Experts of a small language model: 64 SwiGLU neurons an expert, 437M tokens.
Below are experts of layer 2 (counted from 0) of a mixture-of-experts language model. Rows are named router (the router's row for the expert), gate (a neuron's input weights, with its number), up (a neuron's input weights, with its number), down (a neuron's output weights, with its number) and show model dimensions 0-63. Each number is 500 + 25 x the weight over its row's rms, rounded and kept within 0 to 999. Numbers have three digits each.
After each expert's rows: "mostly gets" lists some tokens that are sent to it at least half of the time; "comes before" lists some tokens at least twice as common just after its tokens as in all text. This comes from a sample of Wikipedia text that the model never trained on. Tokens count by the router's weight.

# expert 17
router:529556530526524465522522464490537475504467504536540484528511500480502500484514531498485520469484515508528493562510470528498493495483508514504465516492525492537477536507519482483524476470529521
gate0:490554524504495478477517527555524466473497490462536512452539486531536560494517490509469502500526541509526504512488487508497491493461485528523488501481468487519500497520506520478535524475504485
up0:476478506512504494497486496494519445467508515510518523485512525495494486514538507484462496493510534527518459507553483493477532522511504488451516550477522514493509517521505468533454487484474503
down0:534510522450494476509552483509525513566504531537452514498496517549508501531497527486498463542499508503499487508520474496510489559526465476462509495499533449478469488474494549500505509506478507
gate1:554491523526562507497502495524550482475503562500484503521499451546485498519532530456503521517501555455538517513480513467441500493498483518454509553487484493492497527538496489520527530515506481
up1:508503536525517499445514515525526551550524472503460512550496543510487546490511489491499529484565464532498509500462489524505514502499516492519508508512459545509501530523468501485500468508550503
down1:531500512512526520465491452479537471520452484511498515549493487494490465525482531519543505490537487509497475474447541510519527511563521546490492515506464476491534502502496499498523468479506507
mostly gets: " Pri", " organization", " region", "ola", "ium", "cia"
comes before: ",", "s", " (", "'", "e", "a"

# expert 19
router:501535491514487482487515458480508462470483503508500478487526489454486519496519564495487515470488532501538476502515484527477510467480500510462491502479519494497490501541508466480509487453505537
gate0:507559490513489494545489505469475471486488485491516511475451527456493490529507497508511536482501538519484470485477523514529505514462491459486431533517508505493530512473491507492484472470503563
up0:461421495470498524490515494534543561473478506526471489500512480509473482488514502507529496473520473515464520533523481488525527489526502544513491471501519484559514479529487449508512517525530481
down0:511514525497537520475487525521495489467488540504496516531494532475501500475500484521538467503483505483536497511485498513491491551473492477480477521480484493487494530568525482551561505453516505
gate1:464447488497493461493494479510450487498521508498540509495498499463533424511507503475483500478505520482474531493495542490471468520447476467478506518543493486493490447504516469490498473505543511
up1:545527464486497496507468506494492524484499450520471501517517535469508521491451487486511536517451522527518505471499486505482502511509506480485493467494509482479522501520469489456493527476516520
down1:560527552530479496520497495507487516500514461496502514522511480450518491497507459495514492537461492529473515503505481530492503497478510476480492474481530487503553526505494479492526515461470499
mostly gets: "=", ").", " ==", " ===", "\".", " ="
comes before: "\n", " The", " In", " (", " He", " It"

# expert 36
router:504532525538505469517533477488511469478477497530526491530525480491516500470522527489494513482462527503506476536516459534493487487480503510511467515482523475527479515516522493484510469475506545
gate0:510546501498502484468500494443471521485466519518500489481489506478473492516488518525553567484504499483494493491517522497507505504490503529493532509484556507513459524533505510527506515486476508
up0:539516492522518537508502486491510486474487515455507530435548478539493535482494457504497486479510519493501522539495498535507499515514453519472495541508487563487519485471506519475514526468521506
down0:497521504494492502497477494504545505505479492473558531459510486517521512489522550490479477482470467541501504530483503517535487482481557502499505494503507482536559490506495526538522484550502502
gate1:512560520505488487471549527517555485452492476512517476521526523497535506483468507502448524489468507503541489515496498461478494505493504524477527512496476489480452521490504483484518508456493522
up1:460483498487481517461480511517513527520495485510486506498512491484497535458503540522543461505486517498545478550513451494506525505496497498514451524495485503522498494500482486489532515482514517
down1:577465551472522495470479501498558487473517478515491497473492525492508526536483483545493497494468535493479506501503461466456504526521514491494472540485519490517510498513494486466525487467468486
mostly gets: "ers", " among", " aircraft", " works", " against", " outside"
comes before: ",", " of", ".", " and", " in", " were"

# expert 35
router:537536531526511468523529483488503467468474501539523498526494489483507505503517530497487505483474521505494488552510452540501477474486528529488452524497525477546461512508514480505507474462510529
gate0:491470526457510485473525465494501501548467515544462524533539495536512507534521515454472522503507511496561464484546490494513480467515497507482480518544461501499506488502528497463535493506514538
up0:532531507493573476488517529486528519506508500496493546516510500486544510523503523515499505511517508533496516485521483515515517538510513521513481536505496490514533501488486522491552509455506549
down0:501522527518468488513515469484490478491479493475483474479478503471500499496475486498480509505494574462489516551526487502504500513507514549513473520504490512456521508542515546471484533496498525
gate1:492457502465543508497509520418490498550504520515553469452514467486447513516521486501474501490540527517507499498467500501527479533528458507542501458496512489487485489453478504529514478509489518
up1:500531523476505487515533495454478517520477517499459517503474476488454476483505519544580482518508479485456501501487497546516506470549516542509481478487504516531516496484456443504482463509476484
down1:467550489438510479482520533524503509522523446474516507527508494498563535527512484489483546481462505477505490463480509497448534506497488494475460495511473479509522459531496528456471524481491494
mostly gets: " until", " where", " Shi", " what", " she", " flu"
comes before: "-", "|", " the", " a", " which", "The"

# expert 11
router:521540542529518461510518469489503479475474503543522490535502485478501502485520515494487518481488523494503508536500453529491470476489523529499462525480515479547469508520518487495517476463527526
gate0:484488499506529481510505459509495488497490479498514554508538461453482514519505577498482487515498476504502558510522489483485462491499477534526537517504523480471516540567518514533525477473544520
up0:440513508507496523470482509504499526504531470497489484516523446520542470522509488504507520446507472515530485506484525472523480498465507515526518492537477497581494509543494535491519458512521503
down0:484491497509553515516518474500498473490495476475465479530506484477527472488500533513498439476515488497534468479474508515487478535450512492486510473501473480476452520481499504515512489522476442
gate1:478455507478549491475513493466541525499464515508500517516465549500502462501516517530486507486490543509525495499542460509514527512485517501495509497468507502494491534498554517488507506482527458
up1:513510502477508433493498464533495526528518527481486487481492479472523480476499487515526561518525524484539520480460556497528483493474463520477513506486522519502492551516491517485517538490474463
down1:505502505479488539504514450452511497504473529487485483527495513477490489469473514498477537501486553473490546490462487473525509468494477543462479467508490519499514506514460503492506455515476482
mostly gets: " children", " world", " /", " states", " Ri", " *"
comes before: "1", "2", "7", "5", "3", "8"

# expert 50
router:516533537530514460527520474483502479474471493536520502531509493485496497477516525489479513479485521482505514548504453522487476483487527528490457519493526473545458520508520475494508482465531528
gate0:502523476492514495519456489468508476542489460548478481492537514454541494513509559510536489564479515489521483536502524490510502477494509524495533503523524477477496539523551502488497514509545456
up0:479481515528492514468514517513481490495551477474515575518412538479527497503498495481517507461529466507515496520495520489501556508507536496493536505465486525515526496496544520501491512483494506
down0:495522536500532441545505451446470506523503496494493497483454481512475526534534490489540473527519493475496465533516520486505487517462512546533458508519496511481521538486527476533477530533517499
gate1:501491513453498494492514422448445456520520510494505505510459445486480496508483497504490519520466494534526505521480473505509526506535509490499514460508502483529469517476519505510552506470478488
up1:560501502487506497474461510525461509479453525534517525506510507528536485501554489491471513500522481523535473477451498511534537517475469462514467521511500447486529529492492514535507503488545504
down1:513464507523515509484443535500489495506440451535505536553481490488505523506471488511520463479511496527472551508538500493490470511481511451531477475496553495512490539514465506509479488483506499
mostly gets: "^{", " Australia", " Fo", " does", " Texas", " ["
comes before: "0", "9", "8", "5", "6", "4"

# expert 8
router:524530539529519457524520471484513482481479501534530490537503486484502507483523524489479518480487519499506510542500465533497471474485520531481461514482520482544470515523521476492517481464529526
gate0:520529547491495543486500491493560538484500468538495500528498502506475476521551496434456534524497503487519513529507489497509452482499545480503517517473527499456523489511549519481482467485520522
up0:491512495516510517531432455511520542522523519540551497521485472527525520538541530496508453537497498493511485488478493526523506480524469505487575508498501486510466495498487510500515489486506497
down0:504520468504527524569511487462525508478539454496468489476514483447503454496472494516496481496500449492487533512506555484491525471511537510519532502504499516518483526548537498491516457480497492
gate1:502518553516461510460527535493506491469523489520473494505504441462499515509513510450522466542480526501528521457443494492503551472506482524485528502471479506518453497506466504508541486507497488
up1:537516475498498495515477515486553495511491481532492540492498546492517553508503517485529499466469499508481502472505499480485517483502509481462490492489513496483468553524550467493523510471530533
down1:473530559515510475538536560511454525513484535485514506515490482506506505490527504489512530463528487475519496489471516475546470501507503483509485487416527491499469508464520483504545482511516490
mostly gets: " Robert", " $\\", " collection", " social", " highest", " University"
comes before: " ", "1", "2", " \"", " Siege", " A"

# expert 7
router:534532536536517457510521471483500469487477498535526476532507483486508504486514516494479516470489525492515516535494460538500480481477518525500459523490515473547468508515526477490509489463528536
gate0:492501540470473493479493502496514512534506456505475546501493536488447495502521506496504508506472472479495518510521501526503466493515478538499496492506453499501499514504566524473509454490515453
up0:564512468495475543496490481521508541490461528511479496467496503498536497466499507501509491474481493521511500511487526524491530514487473513496488474534526556489507482521482471500504494493500558
down0:512465521514506467468463506525493558479476512470491534470491486477487478523506521558512511525494520537479523512481507489499514519488500504515453491514494524511512485471547491533515476490525498
gate1:496545572493489493460511492450478459523516517511487486479490478490491453505441488485485526515502542502522529508475496515504523483455513514475555526485472536471446471509523504527524486472488520
up1:516507483520514480495474484500462452526509459495475534521499539455477493467455522490461463507517489510480504465479498488505500520532510462470533527485485474515464518496482507513491489476483525
down1:455503525488536510502497484541497503480471521516533477492488479471511546538485499461492478533512457472496475512451479521516476496457501454515500505495474513527554512479507494512538502516529518
mostly gets: " /", " Ho", " died", " Ri", " Mu", " daughter"
comes before: " |", "%", "8", "7", "5", "6"

# expert 31
router:501522541497492474509524465457501483485488481508495463498495460430497517517522536467452531444495510456546524507490439522496480509508517498453498518484540507511469495527539468495507456467501527
gate0:530475453459532519475494561478505501475486465492471506513504514514532491494518476497525518539490507494534490482539511510477521552470466499491490499528456478481518487503489500500530512462523504
up0:537506491521516496514458500528507475480532483482476517537493497464470532556536478481474545563515480533492512504513499459455514522523471495494535563512496531510512536491506525507497501480519536
down0:475514519482484486516520469534476527524464486524488494491499475525555510508487513437481499503519511498488485530497467537550498476517486491503508475493534532497470476494496472523481542513458489
gate1:531469467486488482522487522507502495526534484533523541493483460456478534496516465485494529507521517494528487528487574492508534467480522518503496496522475523510513534490481518491530481509528481
up1:475483507528494492491506499485522530477478611471516436499516501513508474500488553469513474521490426527476481491493511503492465487521474503513521505500487474510490487482508455513531484530521504
down1:499490522511502479524509447518494499489494459534538502508487460477504539459496502504500528518482513504506480514497498509475481509465472519490494478565499528484489506491468474451496527548481510
mostly gets: ".", "=", ":", ")", " =", ")."
comes before: "\n", " The", " In", " He", " It", " This"

# expert 10
router:515535539530521457519519473485508478479483503533526501532507482480500511494521513496476520478494516492508505536499455531489479475494531534488471525471518475540472507519523476501511479465529534
gate0:480538465518512496479490485463495480480476494500510530458514504528514493531496516534464513471538534484506478486517482468480513490487475514502475504502548476536475522508501464542486487514478465
up0:485479469509510491509514528535506498465501536437449493501548469455477519516514473502523517509471492486507519506526485487512503482533468473502472488486454465517464519494528527543530548513481445
down0:451499507480516497475491505455495527472478470482516534495505454533499475525515512497549489507480491515547523535551523433482466512487500465514483500487492509518558487482488488478483501524507526
gate1:485520498518512484508475489492534480519497529485521540508550489488528489507525482503452542554493536489525503477486462472486511481482471499547457484509455503512476547532470495507468455464485514
up1:471509490486479507512497516481470549484466480490483512499503483509488486519452491474494481504486521539500531529466480476502449524530500516497466525469493529530469476484490476512512507456513463
down1:483469524525514520482522512513522483465514496538495500450543562553525520492508461518512489525499525464550477537503523502516554540546492479479518529510537466496463471441498493488534475467514522
mostly gets: " K", " f", " They", " Ya", " B", " they"
comes before: "1", "2", "7", "8", "6", "5"

# expert 59
router:474520527534492443511512512502507502494472498517529487508490502477528503478497479531496539490500498500512496529511519506510461478491510508491476520488507492552469485547471500487518465455525452
gate0:508499494508552476515496498496505517546477437506494535501533498488474479481457526495493532497474482527514491491490486493476520493469521457500490514501522556514538502496506544522484403513497508
up0:477507511518492495456509518503510500510490536543507472487485508519562500483523506494453540488526499508529492499470479507559490511525517461524527482531518483545520507531495505488537530500501511
down0:491504523488492530523530468555501507471538515499555495496478460469474520513527501525517520484481492513502520566482501529522488536485487534491485516455514474495490475453525542510543481463552531
gate1:470492516490514469485514512500487514524484472522482508508483495501477522481533459523503501480553505494440509492458531516511501478466476476508497538537421532499540486492489486495485440455502493
up1:493513521483518495482526546504487514511507493436478513518444469506517456474517466532517496508540459472451503475444530531500509489491503485521515505561473496513504498484488476511541466511513497
down1:490511474548475491490470512525485516505521523468501507544499499542493533526508489460469544475507523509491455520523462522488521513495494510513508547487520493491496492502552492510456495552485516
mostly gets: " Award", " Australia", " Awards", "LA", " Candidate", " Texas"
comes before: " |", ":", " (", " /", ";", " medal"

# expert 54
router:519530538537520454511518480482502472478476511544529497531514490495504497485519507493476518475480525482498512533499453524488474476497533537486467527493519474551469517517522476493510482472526522
gate0:507541486506498487482512479542541493509477465513510487528511568504473482532469552495492494510492514533530509519487478561502505507447515518501488465460517478505488506483487530476522503520549480
up0:529501475489500496480514457474557506502491524496490452497518494498504465480476513443541533547510504511485500482492487499454519483529486512485481507496530511517481520481517569497481475513491498
down0:495519514520547492498519520468537517535528494503538499532505495498514549530500486453510498540503479526561500513493515510462501522490488486506495503522510472486522444484498521519476511503434537
gate1:492519525557504536502488514521538461524532516541531519539521469473516532460525535505483497457439500526518491546497531493536529492474543476525508522496529501493501523518534493528540506549515485
up1:530491518488506467540507491496462440541507497488477520476484523479461493508533485487499500498491483506504497516477527518469499553507456472508501466467514482519502498473511506496519498484520459
down1:498467516520495491502493471515479498518512508469445464476517466468525552513539498471493468513482550554536505482513506502510440485506491522461509467467494486497502493530488482457564506514491525
mostly gets: " son", " power", " Bu", " north", " [", " capital"
comes before: "0", "9", "8", "5", "6", "4"